config.yaml
n_layer: 18
d_model: 384
n_experts: 96
experts_per_token: 4
d_expert: 112
d_shared_expert: 0
activation: "tanh_gelu"
moe_layers: [2, 3, 4, 5, 6, 7, 8, 9, 10, 11, 12, 13, 14, 15, 16, 17]
router_score: "softmax"
normalize_top_k: true
routed_scale: 1.0
balance_loss: 0.0196
balance_bias: false
router_cosine_scale: 20.0
n_groups: 4
groups_per_token: 3
init_std_router: 0.0211
lr_router: 0.00185
n_head: 2
n_kv_head: 2
head_dim: 128
vocab_size: 32768
norm: "layernorm"
norm_place: "pre"
norm_eps: 1e-06
positions: "rope"
rope_base: 4240.0
rope_fraction: 0.5
qk_norm: false
attn_scale: 0.0884
tie_embeddings: false
parallel_block: true
init: "uniform"
init_std_qkv: 0.0271
init_std_o: 0.0
init_std_up: 0.0271
init_std_down: 0.0
optimizer: "adamw"
lr: 0.000757
beta1: 0.95
beta2: 0.98
weight_decay: 0.21
lr_head: 0.0109
grad_clip: 1.0
warmup_steps: 232
schedule: "cos"
final_lr_fraction: 0.0
batch_tokens: 262144
seq_len: 512
doc_mask: true
train_tokens: 1251000000
steps: 4773
dataset: "wikipedia_en"
Below are experts of layer 8 (counted from 0) of a mixture-of-experts language model. Rows are named router (the router's row for the expert), down (a neuron's output weights, with its number) and show model dimensions 192-255. Each number is 128 + 24 x the weight over its row's rms, rounded and kept within 0 to 255.
Before each expert's rows: a language model's description of what the expert responds to. This comes from a sample of Wikipedia text that the model never trained on.

# expert 12
It responds to: Articles after prepositions. Determiners, mostly the, a, an, his, their, right after a preposition or verb and before a noun, as in of the, landed the job.
router [170 153 117 130 125 149 162 145 104 127 122 134 136  86 108 158 139 166 100 155  81 129 126 139 132 142 112 106  98 127 110 102 165 102  65 122 143 100 162 157  69 130 128 145 114 135 106 131 128  96 109 126 131 163 125 123 189 104 103 109 124 143 101 137]
down0 [137 132 118  61 147  95 117 153 126 152 128 149 155 139 137 114 139 120  96 122 162 121 153  99 142 112 174  61 121 126  44 113 139 100 122  92 122 142 131 131 117 133 153 123 130 131 153 116 120 110 102 153 136 108 131 100  87 147 149 115  75 134 136 139]
down1 [ 86 113  79 104 111 129 136 127 122  81 158 142 125 121  69 114 120 109 117 131 121 135 108 106 133 135 167 115 137 126  98 114 150 114 143 139  90 148 129 162 126 134 172 113 117  97 115 164 128 152 129 134 123  95 140 113  59 130 119 159 126 112 142 129]

# expert 45
It responds to: Election and statistics tables. Blank cells and numbers in election, poll and stats tables, plus JPL, MPC, Spacewatch in minor-planet lists and separators like ·.
router [118 126 130 160 125 135 116 150 155 112  73 146 101 115 106  97 106 156 155 109 140 141 117 122 118 169 140 137 109 149 123 130 123 127 135 118 136 168 146 182 121 125 127 101 175 159 135 100 153 138  83  95 122  75 106 123 135 124 111 126 171 131 129 165]
down0 [113 128 110 123 144 147 126 115 144 113 130 137 137 153 125 104 103 163 131 138 115 145 116 142 160 140 124 111 147 137 137 124 114 135 145 122 102 101 123  84  77 141 144 173 138 117 141 134 113 120 139 117  99 114 147 134  90 118 136 164 137 136 108 132]
down1 [119 123 111 144 117 132  99 127 137 156 132 124 112 159 119 167 104  82 158 151 134 154  92  76 130  99 136 146 119 145 148 116 129 125  97 117 167 103 134  89 101 165 113 157 109 122 105 147 114 157 147 130 140 139 138 192 113 125 153 123 117  86 130 122]

# expert 23
It responds to: Determiners and superlatives. Words after the/a such as first, same, former, new, another, and superlative endings like -est in smartest and scariest.
router [160 149 160 106 128 130 110 115 166 112 122 120 105 145 132 165 119 132 167 128 119 108  98 157 116 114 106 114 106 166 104 125 135  86 129 117 120  85 141  84 133 132 126 127 112 157 187  92  97 118 107 109 116 138 177 136 112 143 157 132 109 175 111 146]
down0 [124  79 113 117 150 123 165 101 128 128 153 139  97 136 143 125 143 115 132 104  91 145 116 138 146  77 117 125 125  76 126 125 119  97 105 129 144  88  97 117 131 120 138 145 150 128 110 150 171 132  80 142 128 131 133 115 145 134 110 141 112 103 113 139]
down1 [140 113 146 129 142 127  96  94 130 105 149 109 141 119 118 116 137 127 153 131 153  62 161 100 150 145 168 128 119 130 134 140 127 136 108 125 145 143 108 110  83 134 104 142  93  93 138 148 106 173 121 103 136 198 149 118 121 114  85 134 143 170 133 119]

# expert 22
It responds to: First names and name starts. First token of a proper name inside running text or tables: given names like John, David, titles like Mrs, Professor, and place starts like Mount, New.
router [144 158  98 150 138 150 118  87 120 131 138  88 135 153 148 135 152 118 129 114 117 142 171 181 127 149 175 124 170  84 186 168 138 165 153 152 148 125 122 112 144 109 137 136 147  88 112  83  99  82 139 126 119 159  95 135 114  97 118 159 145 122  86 144]
down0 [ 46  93 134 118  92 113 114  98 139 159 163 136 115 115 169 119 147 129  99 116  96 122 139 154 119  71 148 124 134 102 131 151 108 114 147 143 163 137 151 166 134 170 127 175 122 109  94 167 116 132 109 129 166 152 131 143 120 123 110 154 119 114 149 131]
down1 [127 156 166 106 119 118 119 153 128 119 138 103 120 149 149 142 134 135 109 132 132 123 108 104 108 105 113 108 132  85 140 119 138 103 128 126 113 116 129 117 173 109 133 119 147 102 137 135 137  69  98 152  99 106 126 127 113 152 110  50 181 116 171  83]

# expert 35
It responds to: Relative pronouns and subjects. Clause-opening words after commas or periods: who, which, that, where, and subject pronouns it, he, she, they.
router [133 165 148 119 114 162 127  83 121 103 106 145 166  98 133 126 123  98 137 135 151 121 150 126 120 131 123 148 135 131 124 128 156 129  73 134 140 150 138 126 142 162 145 128  96 101 187 141 133 162 182 119 109  81 118 131 119 131 143 135 126 104 137 134]
down0 [ 95 146 129 135 117 130 115 144 160 148 103 104 123  84  99 130 152 131 111 127  90 153 125 161 132  78  98  99 131 133 156 132 104 147 147 125 151  93 124 104  84 114  80 162 165 137 129 162 117 102  77 140 112 140  86 126 140 126  92 152 125 146 129 133]
down1 [186 115 157 126  84 135 155 145 142 116 130  97 135 116 148 151 138 136 124 118 114 130 118  94  86  88 147 119 131 102 121 100 138 137 133 132 108 124 123 159 146 146 137 121 110 156 170  95 143 106 156 138 119 135 144  97 130 165 152 125 131 120 106  78]

# expert 53
It responds to: Mid-word fragments, music terms. Word pieces inside names and words like Thelma, streamlined, northerly, and nouns like name, lyrics, drums.
router [123 165  66 161 113  38 112 102 111 124 148  84 139 141 131 117 178 160 142 118 135 109 134  82 131 141 105 100 176 133 145 121 156 151 146 129 142 106 147 117 156 140  98 159 124 140 150 113 160 141 165 120  86 101 140 149 127 116 154 103 119 138 142 127]
down0 [131  98 125 154 145  87 122 146 117 149 113 120 140 156 191 107 116 122 139 161 167 148  90  91 125 129 127 107  99 136 167 112 116 140 119 134 125 143 130  87 159 126 151 111 131 140 138 149 183 100  96 135  82 151 149 135 121 114 136 120 157 157 155 156]
down1 [116 113 146 159 123 148 153 178 101 160 166 120 112 158 138 101 104 153  95 127 125  99 111 104 164 109 135 142 124 144 135 117 161 143 123 102 120 176 160 148 120 103 119 101 120 132 188 136 142  91 122 112 149 132 124 151  86 135 117 163 102 130 121 100]

# expert 48
It responds to: List and heading markup. Line-initial dashes, table bars, bullets and == heading marks in lists, infoboxes and tables, plus education words like attended, studied, graduated.
router [104 110 119 159 158  89 147 136 107 130 147 133 128  96 117 154 133 122 127 108 128 117  98 182 150 125 142 108 135 141 157  86  76 131 131 123 130 165 106 106 103 141 167 141 107 140 159 159 127 113 167 123 132 150 140 114 117 118 115 135  95 123 109  85]
down0 [ 97 103  67 140 109 139 117  62 132 169 168 111 163 132 111 153 136  94 151 145 106 168 146 115 108  88 102 117 108 172 121 147  85 128 155 116 128 101  94 100 153  83  69 153 164 102 120 112 122 146 106 161 122 114 128 139 101 163  92 108 136 121 158 159]
down1 [132 123 157 149 148  73 140 125 134 141 184 178 126 113 125 142 141  87 152 135  94 125 103 186 116  96 129 105 144 155 103  96 138 137 144 126 143 192 130 104 150  82  88  98 117 141 111 136 152 145 127 162  64 101 172 129  90 134 144 116 133 123 134  90]

# expert 4
It responds to: Digits and mid-word pieces. Single digits inside numbers in tables and dates, such as 36.9 or 10 November, plus mid-word pieces after prefixes like mis-le-ading and per-ce-ive.
router [117 141 114 107 155 139 126 124 149 162 138 118 147 133 162 160 155  87 119 142 151 151 139 119 102 133  75 126 134 128 115 149 145 108 139 118 134  72 103 165 177 135  90 135 175  77 148 128  92  85 133 120 106  95 125 201  99 106 156 109 123 121 151  94]
down0 [112 108  83 116 125 107 177 105  79 136 114 137 119  88 142 164 129  81 105 144 119 116 146 148 112 106 184 124 149 165 127 102 175 171 139 110  75 146  91 132 132 133 145 107 131 163 151 137 129 134 100 138 131 157 125 116 156 159 113 111 141 106 166  64]
down1 [ 80  87 161 114 108 131 112 143  96 133 148 119 180 137 140 102  70 118  81 102 140 117 143 157 125 121 123 171 120 152 109 129 155 126 147 177 117 108 142 101 125 108 143 150 116 142 112 103  82 176 126 130 126 151 151 164 145 120 128 141 154 107 107 106]

# expert 26
It responds to: Year digits in ranges. Digits of years in career spans and lists, like 2012–20'1'3 in footballer career lists, plus month names and –present.
router [108 134 102 162 133 141 145 148 119 137 121 171 116  99 130 109  77 134 113 161 110 130 144 149 169  74 121  90 103  99 127 115 124 150 156 131  99 118 109 104 110 113 139 126 101 145 144 117 104 105 140 120 152 116  83 146 100 140 128 143 121 111 151 132]
down0 [131 121 148 134 121  77 160 169 111 140  93 117 142 146 153 118 153 114 164 105 158  91 122 158  97 145 152 138 126 154 129 185 123  88 154 141 144 148 120 128 142 127 134 110 122 122 119 139 122 141  98 128 129 147 125 120 110 114 137 154 103 143 152 119]
down1 [120 165 123  99 124 137 112  99 164  98 128 104 162 137 131 126 126 119 105 122 104 151  96 135 122 126 103  91 113 120  90  99 146 110 114 135 133 117 152 139 105 173 117 102 119 123 127 178 165 151  99 122 140 168 136 105 133 136 123 107 141 146 124 122]

# expert 28
It responds to: Table pipes and pronouns. Pipe separators and row-end markdown in election-result tables with votes and ±% columns, plus pronouns he, she, they and kinship nouns like child, son.
router [118 105 111 107 114 118  97 123 123 132 134 151 114 168  76 102 105 129 161 135 118  83 115 122 116 135 124 141 135 116 121 129 164 113 152 119 117 145  85 106 124 128 160 120 131 109 179 125 134 137 139 125 123 147 173 137 144 159 147 119 159 152 133 122]
down0 [117 147 131 169 138 144 165 114 122 119 115 133 137 153 105 137 154 163 131 115 127 166 154 147  64 162  90 124 127 113 119 135 144 130 137 139 120 141 113 126 140 127 113 103 140 126 164 152 115 130 120  92 175  78 128 136  95 138 164 136  97 117 153 137]
down1 [166 121 144 161 137 114  77  78 134 138 137 138 148 113 165 147 135 133 105 115 160 100 100 133 168 125 140 154 117 131 136 127 123 112 127 121 124  72 149  68 127 130 127 145 185 136 153 146 109 111  78 130 116  84 125 153 135 155 142 109 135 111  83 118]

# expert 8
It responds to: Years and possessives. Middle digits of four-digit years (18'8'5, 19'1'7) and third-person pronouns his, her, he, she in biographies.
router [152  88 129 173  90 148 150 145 106 131  96 135 140 117 133 140 110 123 118 105 161 135  97 144 136 152 154 129 162 123 137 110 146 191 121 124 185 150 105 128  83  96 148 128 116  91 158 119 137 104 145 129 138 101  91 162 121 149 105 150 129  81  93 114]
down0 [159 138 109  88 110 129 111 143  98  92 146 130  81 115 114 114 116 171 121 133 142  70 160 109 107 128 124  97  90 129 127 165 150 137 152  99 129 126 140 134 154 134 100 110 112 138 151 130 140 103 139 111 114 134 116 122 145 142 107 135 136 155 138 121]
down1 [111 130 178 149 171 132 123 156 129  89 118  79 146  91 161  91 113 145  99 132 135 141 104 109  78 129 147 154  82  85 139 150 125 131  93 136 151  99 117 167 150 126 157 155 124 124 117 133 114 138  99 123  92 119 158 116 156 100 132 101 156 109  86 128]

# expert 49
It responds to: Linking prepositions in names. Prepositions and connectors joining two named things, such as to in route spans, and in place pairs, &, of, from.
router [144 145  95 145 127 111  62 134 146  79 135 119 120 104 150 144 105 151 116 128 145 107 109 115 151 138 151  94 103 122 126  91 119 148 136 153 162  96 118  99 179 141 120 108 127 142  87 126 156 138 121 122  97 144 121 135 164  87 115 102 137 137 128 148]
down0 [166  88  93 109 169  88 134 111 113 157 126  94 119 128 144 118  74 132 112 148 175 116 133 144 122 119 157  86 110 116 124  87 104 137 147  85 106 106 102 147 142 105 129 140 118 162 111 135 169 103 145 148 143 182 131 145 207 128 121 141 133 156 123 152]
down1 [119  71 123  97 135  76 168 126 112 138 112 101 111 152 136 169 136  95 111 133 171 115 144 131 132  98 150 134 137 152 157 111 142  81 132 140 129 147 102  98  93 169 140 138 169 138  62 147 134 126  75 125 111 116 142 137 115 122 107 111  97 135 134 124]

# expert 19
It responds to: Quantity and quality adjectives. Adjectives and quantifiers right before a noun, usually after a preposition, such as several, various, significant, similar, many.
router [155 165 163 111 138 124 135 107 117 148 141 125 128 102 157 122 128 117 156 140 126 103 126 212 135 100 177 164 111 141 138 133 118 143  67 110  94 108 150 115 132 144 164 132 109 112 199 113  82  89 126 135 145  79 171 132 177 156 145 126 145 137  91 122]
down0 [130 196 119 125 138 150  92 107 189 126 170 111 145 158 147 133 131 142 113 147 116 124 135 153 129 126 110 106 151 117 114 139 100 117 155 125 139 137 137 104 126 135  97 137 125 133 102 131 164  82 108  96 155 164 120 173 162 116 102 122 149 120 116 184]
down1 [114 147 108 102 126 111 121 134 166  99  95  90 115  92 110 113 151 119 122  61 152 106 100 110 129 128 155 149  86 111 124 167 145 150 129 146 127 168 135 120 133 144  92 154 133 126 124 136 140 107 143 140 137 103  90 154  95 128 106 130 114 156 101 125]

# expert 10
It responds to: Line-start list and table tokens. First token of a new line in lists and tables, such as a bullet dash, a table pipe or a leading name piece like Gal, Vivek.
router [102 134  85 167 105 126 106 141 147 169 154 109 142 155 139 133 146  81 128 133 129 102 126 101 161 107 164 103 156 150 158 151 142  79 140 116 141  68 117 158 118 116 134 147 104  80 163 163 144  93 147 118 133 110 135  91 140 113 157 128  89 141 143 128]
down0 [110  85 175 153  83 125 158 121 140 113 141 135 160 140  98 100 129 129 110 121  96 135 153 116 152 164  94 104  90 132 162 117 107 135 134 126 141 138 137 133 153 137 151 135 108 156 103 126 112 105 150 124 139  97  83 139 146 134 167 126  97  84 151 104]
down1 [116 129 103 181 182 154 159 154 142 145 143 121 180 100 116 131 102 157 164 106 133 119 131 116 154 120 117 117 144 111 146 110 147 118 171 151 129 144  79 117 122 139 142 169 113 134  74 163  91 129 161 136  82 113 119 130 136 129 106 144 137 115 134 158]

# expert 0
It responds to: Time/circumstance prepositions. Prepositions opening adverbial phrases, often sentence-initial, before dates or events, such as In 1866, On July 9, during, after, for.
router [118 113 117 160 109 117  98 139 156 112 140 110 101  98 179 148 120 127 101 104 148 144 121 137 106 154 131 127 118 129 142 137 150 148 113 125 141 154 153 117 149 145  81 180 117 131  76 134 163 126 140 112  99 143  77 148 121 122 127 172 168 107 103 163]
down0 [130 154 108 154 142 147 119  96 147 114 132 116 157 146 146  98  99 104 169 113 148 158 130 155 101 125 112 181  97  99 141 148 148 147 122 111 101 127 151 134 114 115 169 135 164 153 113 150 145 147 115 109 140 151 107 129 179 158 123 149 151 168 113 161]
down1 [132 160 128 167 116 113 124  97 115 120 130 141 120 132 162 144 154 104 123 124 101 134 122 113 133  97 125 142 158 182 106 119 116 111 165 131 128 156 117 131 134 121 171 118 128 159 111 161  83  77 156  98 150 100  98 108 131 119  95 129 119 103  82 151]

# expert 21
It responds to: Stat rows, clause openers. Spaces and digits in football career statistics rows, and sentence-opening After, Following, During, While, often followed by the.
router [130  95 103 111 101 135 171 180 142 142 142 154 149 131 134 104 102 117 154 153 145 120 145 110 116 144  96 116 128 169 151 149 141 116 111 142 102  94 103 118 152 124 145 147 127 129 117 104 134  53 159 114  78 141  75 164  94 171 131  88 113 116 105 134]
down0 [125 119 141 141 116 118 130 111 113  96 146 125  87 136 140 151 114 132  85 134  65 144 137 149 122 150 135 182 140 121 115 168 148 131  72 134 121 102 105  93 108 147 128 128 113 111 126 115 136 121 169 151 136 157 179 105  99 140 120 144 131 162 130 134]
down1 [107 147  63 111  94 126 120  77 126 111 144 126 138 127  84 149 138 139  95 128 122 147 124 149  99 117 134 131 167 130 130  98 177  63 147  95 124 148 128  94 107 186 149 110 131 112 184 155 140 175 109 129 161 113  49 110 138 149 144 143 108 138 126 139]

# expert 24
It responds to: Nationality and region modifiers. Words opening a place or nationality phrase, mostly the before United Kingdom or East Riding, and adjectives like American, British, Western, Swiss.
router [119 125 115 133 162 123 117 188 130 110 150 130 137 194 108 105 151 163 144 130 125 114 114  99 135 133 131 116  86 160 110  65 116 110 109 143 137 162 138  82 101 116 145  95 111 106 154  94 101  99 134 161 115 133 130 111  97 116 139 154  89 127 109 103]
down0 [145 108 169 170 137 158 110 135  96 113 126  81 127  81 101 119 149 156  96  65 121 154 107 159  99 146 102  95 188  96 133 102 112 138 121 146 125 155 121 131  98 142 144  96 151 154 133 133 132 160 104 147 107 122 102 138 124 124  99 119  86 147 101 119]
down1 [123 131 134 123 121 105 127 123 140 136  95 129 106 121 136 120 105  92  46 135 143 137 156 140 175 133 107 120 130 129 100  90 144 165 109 136  96 120 126 138 126 113 138 143 148  71 133 132  94 136 146 122 119 108 108 123 167 140 150 135 128 181 158 122]

# expert 58
It responds to: Athlete given names. First names after country codes in sports results and draws, such as FRA Calvin, USA Jennifer, AUS Maya, plus other name lists.
router [ 76 121  94 114 155 117 134 100 113 119 138 147 132 165 167 124 153 105 176 131 170 134 158 102 116 151 154 134 117 128 110 145 124 154 167  96  84 129  97 103 146 113 108 120 138 113  88  93 117  94 105 127 120 122 101 113 136 159 120 148 162 125 112 147]
down0 [115 107  92 135  89 110 103 147 141 126 144 138 114 138 104 113  94 151 117 115 135 136  92 179 153 151 196 150 124 115 123 160 108 111 174 172 134 129 108 105 127 135 183 131 138  90 177 116 156 143 148  98 158  97 158 120 111 106 147 172 126 109 109 104]
down1 [122 147 146 139 123 140 113 163 134 110 163 112 146  86 133 122  85 118 127  94 148  98 145 103 122 100  74  79 120 123 163 105 143 142 137 156 116 142 176 118 125 112 150  94 136 115 128 117 102 134 169 100 162  91 140 154 197 151 139 193 176 110 129 113]

# expert 38
It responds to: Election and stats tables. Pipes and numbers in election result and sports statistics tables, plus party names like Democratic, Republican, Unionist, Conservative.
router [108 128 115 110 109 123 139 166 118 113 171 146 130 158 155 129 145 126 144 136 129 106  97 136 127 133 101 108 160 113 132 145 114 132 162 147 115 127 139 119 107  92 138 118 143 143 129 131 127 127 170 126  82 150 185  94 136 128 136 147 150 155 147 136]
down0 [114  96  90  82 129 161 136 148 107 152 126 143 103 106 136 106 135 174 129 139 105 149 132 131 137 114 162 127 105 120  90 117 143 132 122 157 141 131 129 123 125 137 144 117 145 153 141  95 111 167 102 147 114 135  80 117 166 126 137 115 139 145 134 117]
down1 [127 140 130 153 114  71 128 151 152 149 146  54 124 151 120 159 159 124 112 104 117 195 128 124 173 103 104 163 136 140  91 137 131 117 161 121 122 101 172 117  91 112 108 141 149 135 141  95 121 157 153  94 114 195 151 158 105 135 173  95 132 140 122 143]

# expert 46
It responds to: Date commas and abstract nouns. Commas between day and year in infobox date ranges like July 4, 1969, plus infobox field nouns and abstract nouns such as information, custody.
router [129 102 111 142 122 102  80 170 171  97  72 102 126 205 126 111 151 115 116 138 154 139 135 113 107 145  84 139 138 114  92 128 151 100 145 151 138 135 110 148  67 152 114 115 143  99  97 129 119 166 166 127 137 180 127 168 106 150 120 117 111 116 115  91]
down0 [135 117 117 124 126  91 182 112 127  82 121 153 125 118  63  96 134 138 156 164 127  92 134 134 104 177 114 177 158 145 147 148 194 107 180 117 137 115 140 154 130 120 116 103 139  94 146 110 101 123 123 117  96 124 119 154  98 137 104 158 155 169 113 141]
down1 [163 114 110 157 106 135 156  95  99 105 142 138 107 102 144 132 105 142 173 129 126 157  94 136 127  93 117 119 130 167 119 113 122 177 144 116 126 109 134 116 106 128 144 147 133 144 141 142 144 147 123 146 111 145 107 116 128 195 137  74 144 136 107 135]

# expert 43
It responds to: Surnames after first names. Surnames and initials right after a given name in lists, tables and biographies, such as Smith, Jones, Coleman, Burnett.
router [106 118 124 153 150 142 131 106 121 107 136 101 146 190 112 126 137 110 121 118 140 151 156 105 130 137 127 159 147 129 139 144 143 104 172  81 104 124 154 147 144 100 125 158 131 113 142 101 129 109 122 145 107  84 125 103 111  78 100 139 126 121 143 136]
down0 [120 140 148 130  94  82 132 102 132 137  99 124 137 145  86 127 121 123 148 101 141  92 145 117 130 145 128 124 129 165  90 128 143  87 102 134  70 136 193 128 125  95 115 136 152  96 115 148 141 155 153 120 123  95 175 145  42 141 128 127  72 137 133 120]
down1 [146 128 121 118 128 130 166 110 110 138 168 109 117 120 199 169 126  97 126 165 143 137 123 151 157 113 125 135 106  94 140 125  93 133 150  87 112 144  97  96 167 106  85 105 119 141 137 171 121 119 146 132 123 132 137 172 131  98 144 122 164 135 136 101]

# expert 32
It responds to: Periods, pipes, name endings. Sentence-final periods, pipe separators in tables, and final pieces of proper names such as th, ford, den, gh.
router [138 183 105 121 110 139 126 106 148 156  96 129 106 138 151 119 117 129 114  86 140 132 163  99 104 118 100 112 115 148 118 144  90 108 168 142 171 116 124 135 119  71 137 130 170 129 161 114 110 131 125  98 100 147 139 132  99 135 144 120 129 191 154 113]
down0 [118 117  99  51 111 129 153 134  91 122 111 121  70 148  90 159 115 163 172 123 122 125 160 116  99 139 118 145 152 127 134 121 120 126 164 136 108 121 132 141  56 133 116 148 173 140 165 119 125 137 132 114 144 138 143 127 152  71  72 126 126 135 121 133]
down1 [144 138 144 135 121 183 108 121 153 127 136  95 121 113 134 147 145 144 122 140 120 109  98 139 162 128  84 113 123 122 114 131 102  78 174 114 108 150  88 124 150 105 154 152  97 135 171 129  99 126 144 143 116 105 130 110 139 110 102 129 104 161 154 127]

# expert 33
It responds to: Squad tables, office titles. Spaces and digits in football squad tables (DF, FW, apps), plus office titles like president, Minister, director, Candidate, government.
router [125 125 111 156 111 124 127 151 145 124 155 104 153 160 113 102 150 155 159 162 127 145 120 144  92 102 138 154 115 113 122 123 161 100 147 133 133 114 118  93  95 139 134  95 183 129 101 112 118 126 110 118 128 157 155 125 111 110 152 124 134 153 179 132]
down0 [101 137 120 104 140 116 174 137  91 101 119 154 120  87 136 150 129 129 122 113 112 142 127 118 123 125 148  95  93 130 131 150  87 126  97 113 144 134 158  86 126 145 124 134  94 169 116 161 110 149 103 130 126 142 154 150 149 117 150 191 153 125 127 174]
down1 [ 83 113 144 115 125 165 160 105  92 110  84 138 140 150 162 128  97 152 130 113 127 101 151 131 100 138 167 153 105 162 143  83 120 130 108 126 132 116 153 133  97 124 133 126 135 102 124 100 117 130 131 140 159 169 145 112 108  78 139 151 162 112 139 106]

# expert 14
It responds to: Clause-ending commas. Commas after a noun phrase or clause, often before and, which, but, who; also "), and ", combinations.
router [159 174 134 133 115 147  83  96  74 114 159 116  61 148 107  94 163 145 145 137 149 134 143 150 114 129 123 110 134 151 135 163 134  88 143 136 136 172 149 135 130 155 118 105 154 104 170 140 127 166 112 141  61  94 121 132 106 144 102 128 157 113 133 143]
down0 [133 126 124 146 104 158 138 138 159  87 111 100 141 168 105 131 130 118 134 154  90 124 148 150 146 144 144 118 150 139 138 166 105 119 147 179 110 117 117 121 118 128 125  79 109 157 134 131 135 147 125 125 129 132 118 126 127 109 123 146 133 148 168  89]
down1 [119 110 111 143 126 141 107  81 102 162 165 111 127  93 141 132  63 112 114 141 128 136 178 120 113 143 119 101 147  94 168  70 115 120 149 125 100 127 113 113 163 134 107 142  77 168 108 177 119 123 156  95 163 154 159 164 105 169 121  78 132 157 105 139]

# expert 15
It responds to: Numeric suffixes, edition words. Digits and word pieces closing identifiers or names (hSod1, Tele2, UP-35, Deluxe), plus words like year, version, edition, season.
router [148 145 106 143  72 146 150 163 135 130 165 114 110 135 131  87 131 133 124 131  99 127 173  68 142 122 125 125 134  89 105 148 141  78 131 133 119 106 136 132 160 110 127 122 117 149 152 120 114 174  87 179 108 118 146 155 114 118 114  96 136 114 149 147]
down0 [ 91 178 139 148 136 137  75 134 154 129 123 118 163 118 118 131 131 149 134 136 190 110 112 133 137 139 125 114  99 144 172 153 133 116 137  86  86 111 135 105 108 159 103 129 139 138 152 136 119 141 144 130 116 100 148 133  81 130 131 155 168  83 104 152]
down1 [103  97 112 167 140 121 118 166 126 112 137 101 166 154 110 119 138 101 116 123 152 112  84 100 124 152 119 156 150 203 105 127 107  96 152  97 131  88 153 115 101 123 115 151 121  71 103 143 108 103 123 152  91 159 112 139 136 117 163  88 104 110 105 119]

# expert 41
It responds to: Digits in statistics. Digits inside quantities, percentages, times and measurements in census, weather and sports statistics, plus labels like Votes, Elevation.
router [ 75  98 184 132 121 120 131 125 148 144 139 148 113  90 102 127 119 158 148 103 150 150  74 132 144 101 127 160 168 109 123 146 169 147  95  98 142 113 105  76 179 117  77 122 114 143 144 152 120 167 143 123 149 121 128 122 157 143 105 110 150 122 102 121]
down0 [ 99 142 102 104  91 128 116 129 178 111 166  71 110  98 123 151 113 148  78 149 115 119 125 126 140 130 128 113 100 104 148 133 141  88 179  98 132 128  88 134 170 134 155 114  91 127 152 125 135 152 120 145 116 155 146 101 152 112 146  72  78 143 114 146]
down1 [124  92 100 121 113 102 106 111 120  38 185 139 139 158 155 100 124 140 137 104 104 135 102 141 154 122 108 130 101 123 105 124 117 150 157 123 142  95 135 107 173  81 121 124 106 138  97 106 125 110 154 116 141  89  92 115 145 106 140 136 116 126 115 140]

# expert 3
It responds to: Music chart tables. Pipe separators and numbers in Markdown tables, mostly discography and chart listings, e.g. Chart | Peak position, Billboard, Albums, featuring.
router [114 134 121 150 129 144 174 176 110 148 171 123 150  96 138 117 126 123 128 120 108 137 164  79  96 147 169 138 137 142 117 173 181 134 155 128 133 132 175 139 129 156 136 139 136 133 143 125 136 121 144 128  93 108 129 115 155 118 192 111 114 141 139 105]
down0 [134 149 127 148 108 118  67 142  92 114 104 109 130 108 113 105 152 127 105 109 101 134 118 108 100 108 159 128 130 152 129 160 139 117 145 120 171 139 119 179 113 148 117  61 157 146 146 120 117 107 114 108 151 138  87 125 136 131 152 146 132 144 141 131]
down1 [111  92 110 185 153 112  86 189 142 100 143 157 133 116 150 168 142 122 107 113 114 138 195 145 128 166 131 168 120 152 113 119 171  84 139 124 134  73 141 137 107 124 114 120 121  99 145 149 152 143  64 110 118 122 114 111  99 122 137 142 129 141 143 129]

# expert 13
It responds to: Scientific and plural suffixes. Word-final suffixes in scientific names and technical terms, such as -atus, -ensis, -aceae, plus plural endings and coordinate digits.
router [105 132  96 116 122 133 131 101 129 122 132 131 148 133 109 112 137  90 150 113 106 125 159 155 162 118  90 143 156 138 116 169 178 114 117 176  85 139 147 113 157 145 109 100 145  80 163 140 161 148 136 115 127 126 166 153 125 101 131 127 186 104 116 151]
down0 [125 114 117 135 113 176 132 180 159 117 162 134 162 193 140  86 130 146 141 166 118 110 131  74 128 121 117 129 121 118 136 162 146 151 143 157 150 162 132 105 146 132 138 155 130 142  88 129 124  69 129 125 154 182 106 128 204 107 124 139 132  68 109 103]
down1 [115 125 135 145 126  92  82  97 150 101 130 118 149 137 132 128 166 116 118 122 112 114 123  93 148  97 144 128 122 130 121 122 140 175 180 132 104 129 119  92 117  99 129 109  91 124 112 160 131 114 140 128 155 118  99 102 144 124 148 119 135 144 125 149]

# expert 18
It responds to: Post-noun prepositions. Prepositions, chiefly of, in, for, at, following a noun or name to link it to a place, date or organization, as in Parliament of 21 May.
router [147  96 136 134 156 102 119  94  92 131 165  77 127 127 115 119  93 138  98 136 125  86 111 131 131 159  95 128 132  82 111 124 144  97 120 123 175  74 145 138 138 181 132 120  98 123  96 114 118 133 112 105 117 123  86 113 124 117 133 160 155 119 121 127]
down0 [146 120 102 113 130 117 114 142 115 130 123 163 120 109 143 123  97 149 127 113 118 120 118 146 128 143 156 108 137 142 133 117 145 122 140  80 134 102 198 100 157 112 114 170 126 153 118 141 118 141 154 126 100 126 150 121 151 121 143 124 104 125 156 130]
down1 [150 163 151 141 110 140 118 104 105 148 119 110 137  89 122 139 144 141  98 127 128 115 157 130 127 106 139 138 150 156 150 118  92  90 129 103 155 146 136 180 128 137  94 155 178  95 141 114  90 138 114 130 141 154 121 127 117 127  79 145 131 145 147 123]

# expert 50
It responds to: Countries and object pronouns. Country and region names (Germany, France, Denmark) in sports and place lists, object pronouns him and them, and table pipes.
router [116 117  92 147 117 139 118 160  92 133  99 149 154 162 115 112 155 124 179 138 137 154 190 130 155 130 154 125 105 156 127 127 123 126 152 146 132 209 173 143 130 156 130 158 135  85 125  98  86 114 152 114 116 116  88 136 104  88 130 147 118  91 148 128]
down0 [ 63 118 106 130 111 120  93 132 100 114 115 134 156 185 154 117  96 175 116 142 152 119 113 110 133 151 120 150 103 143  96 106  96 128  97 109 125 143 121 146 127 152 117  91 135 115 154  83  90 129 149 143 115 108 140 155 105 159  92  84 131  97 115 102]
down1 [175 166 137 144 123 156 106 135 110 120 133 122 122 168  98 136 112  97 130 161  81 165 130 120 142  95 149 128  95 143 105 106 146 138 115 105 126 128 140  99 120 135  90 139 149 145 150 113 128 143  63 113 131 126  99 166 162 165 167 111 131 116 120 115]

# expert 2
It responds to: US places, game scores. Digits inside college sports schedule tables (scores, attendance), plus US city and state names such as York, Angeles, Chicago, Massachusetts.
router [107 121 110 140  85 123 113 124 162 132 103 121 132 120 121 121  80 106 105 130 135 135 134 164 151 140 122 134 148 161 145 115 118 160 163 122 121 155 154 135 144 108 133 117 155 125 149 101 102  96 118  97 119  97 116 131 153 122 159 102 137  97 102 119]
down0 [112  77 158  93 147 101 133 171 112 106 180 144 117 153 108 136 136 108 121 161 117 134 141 111 136 122  56 140  72  90 140 178 171 138 128 117 100 123  95 168 117 185 115 116 108  97 131  85 125 109 112 128 133 180 134 122 117 134 105 138 154 159 116 128]
down1 [ 98 140 107 142  78 103 148  87 117 128 115 131 153 142 132  82 153 138 147 168 146 105 123 113 105 155 174 114 154 168 131 115  89 110 118 107 127 144 132 101 155  97 145 140 138 102 152 146 107  90 149 157 121 101 154 113 120 165 172 122 124 137 116 151]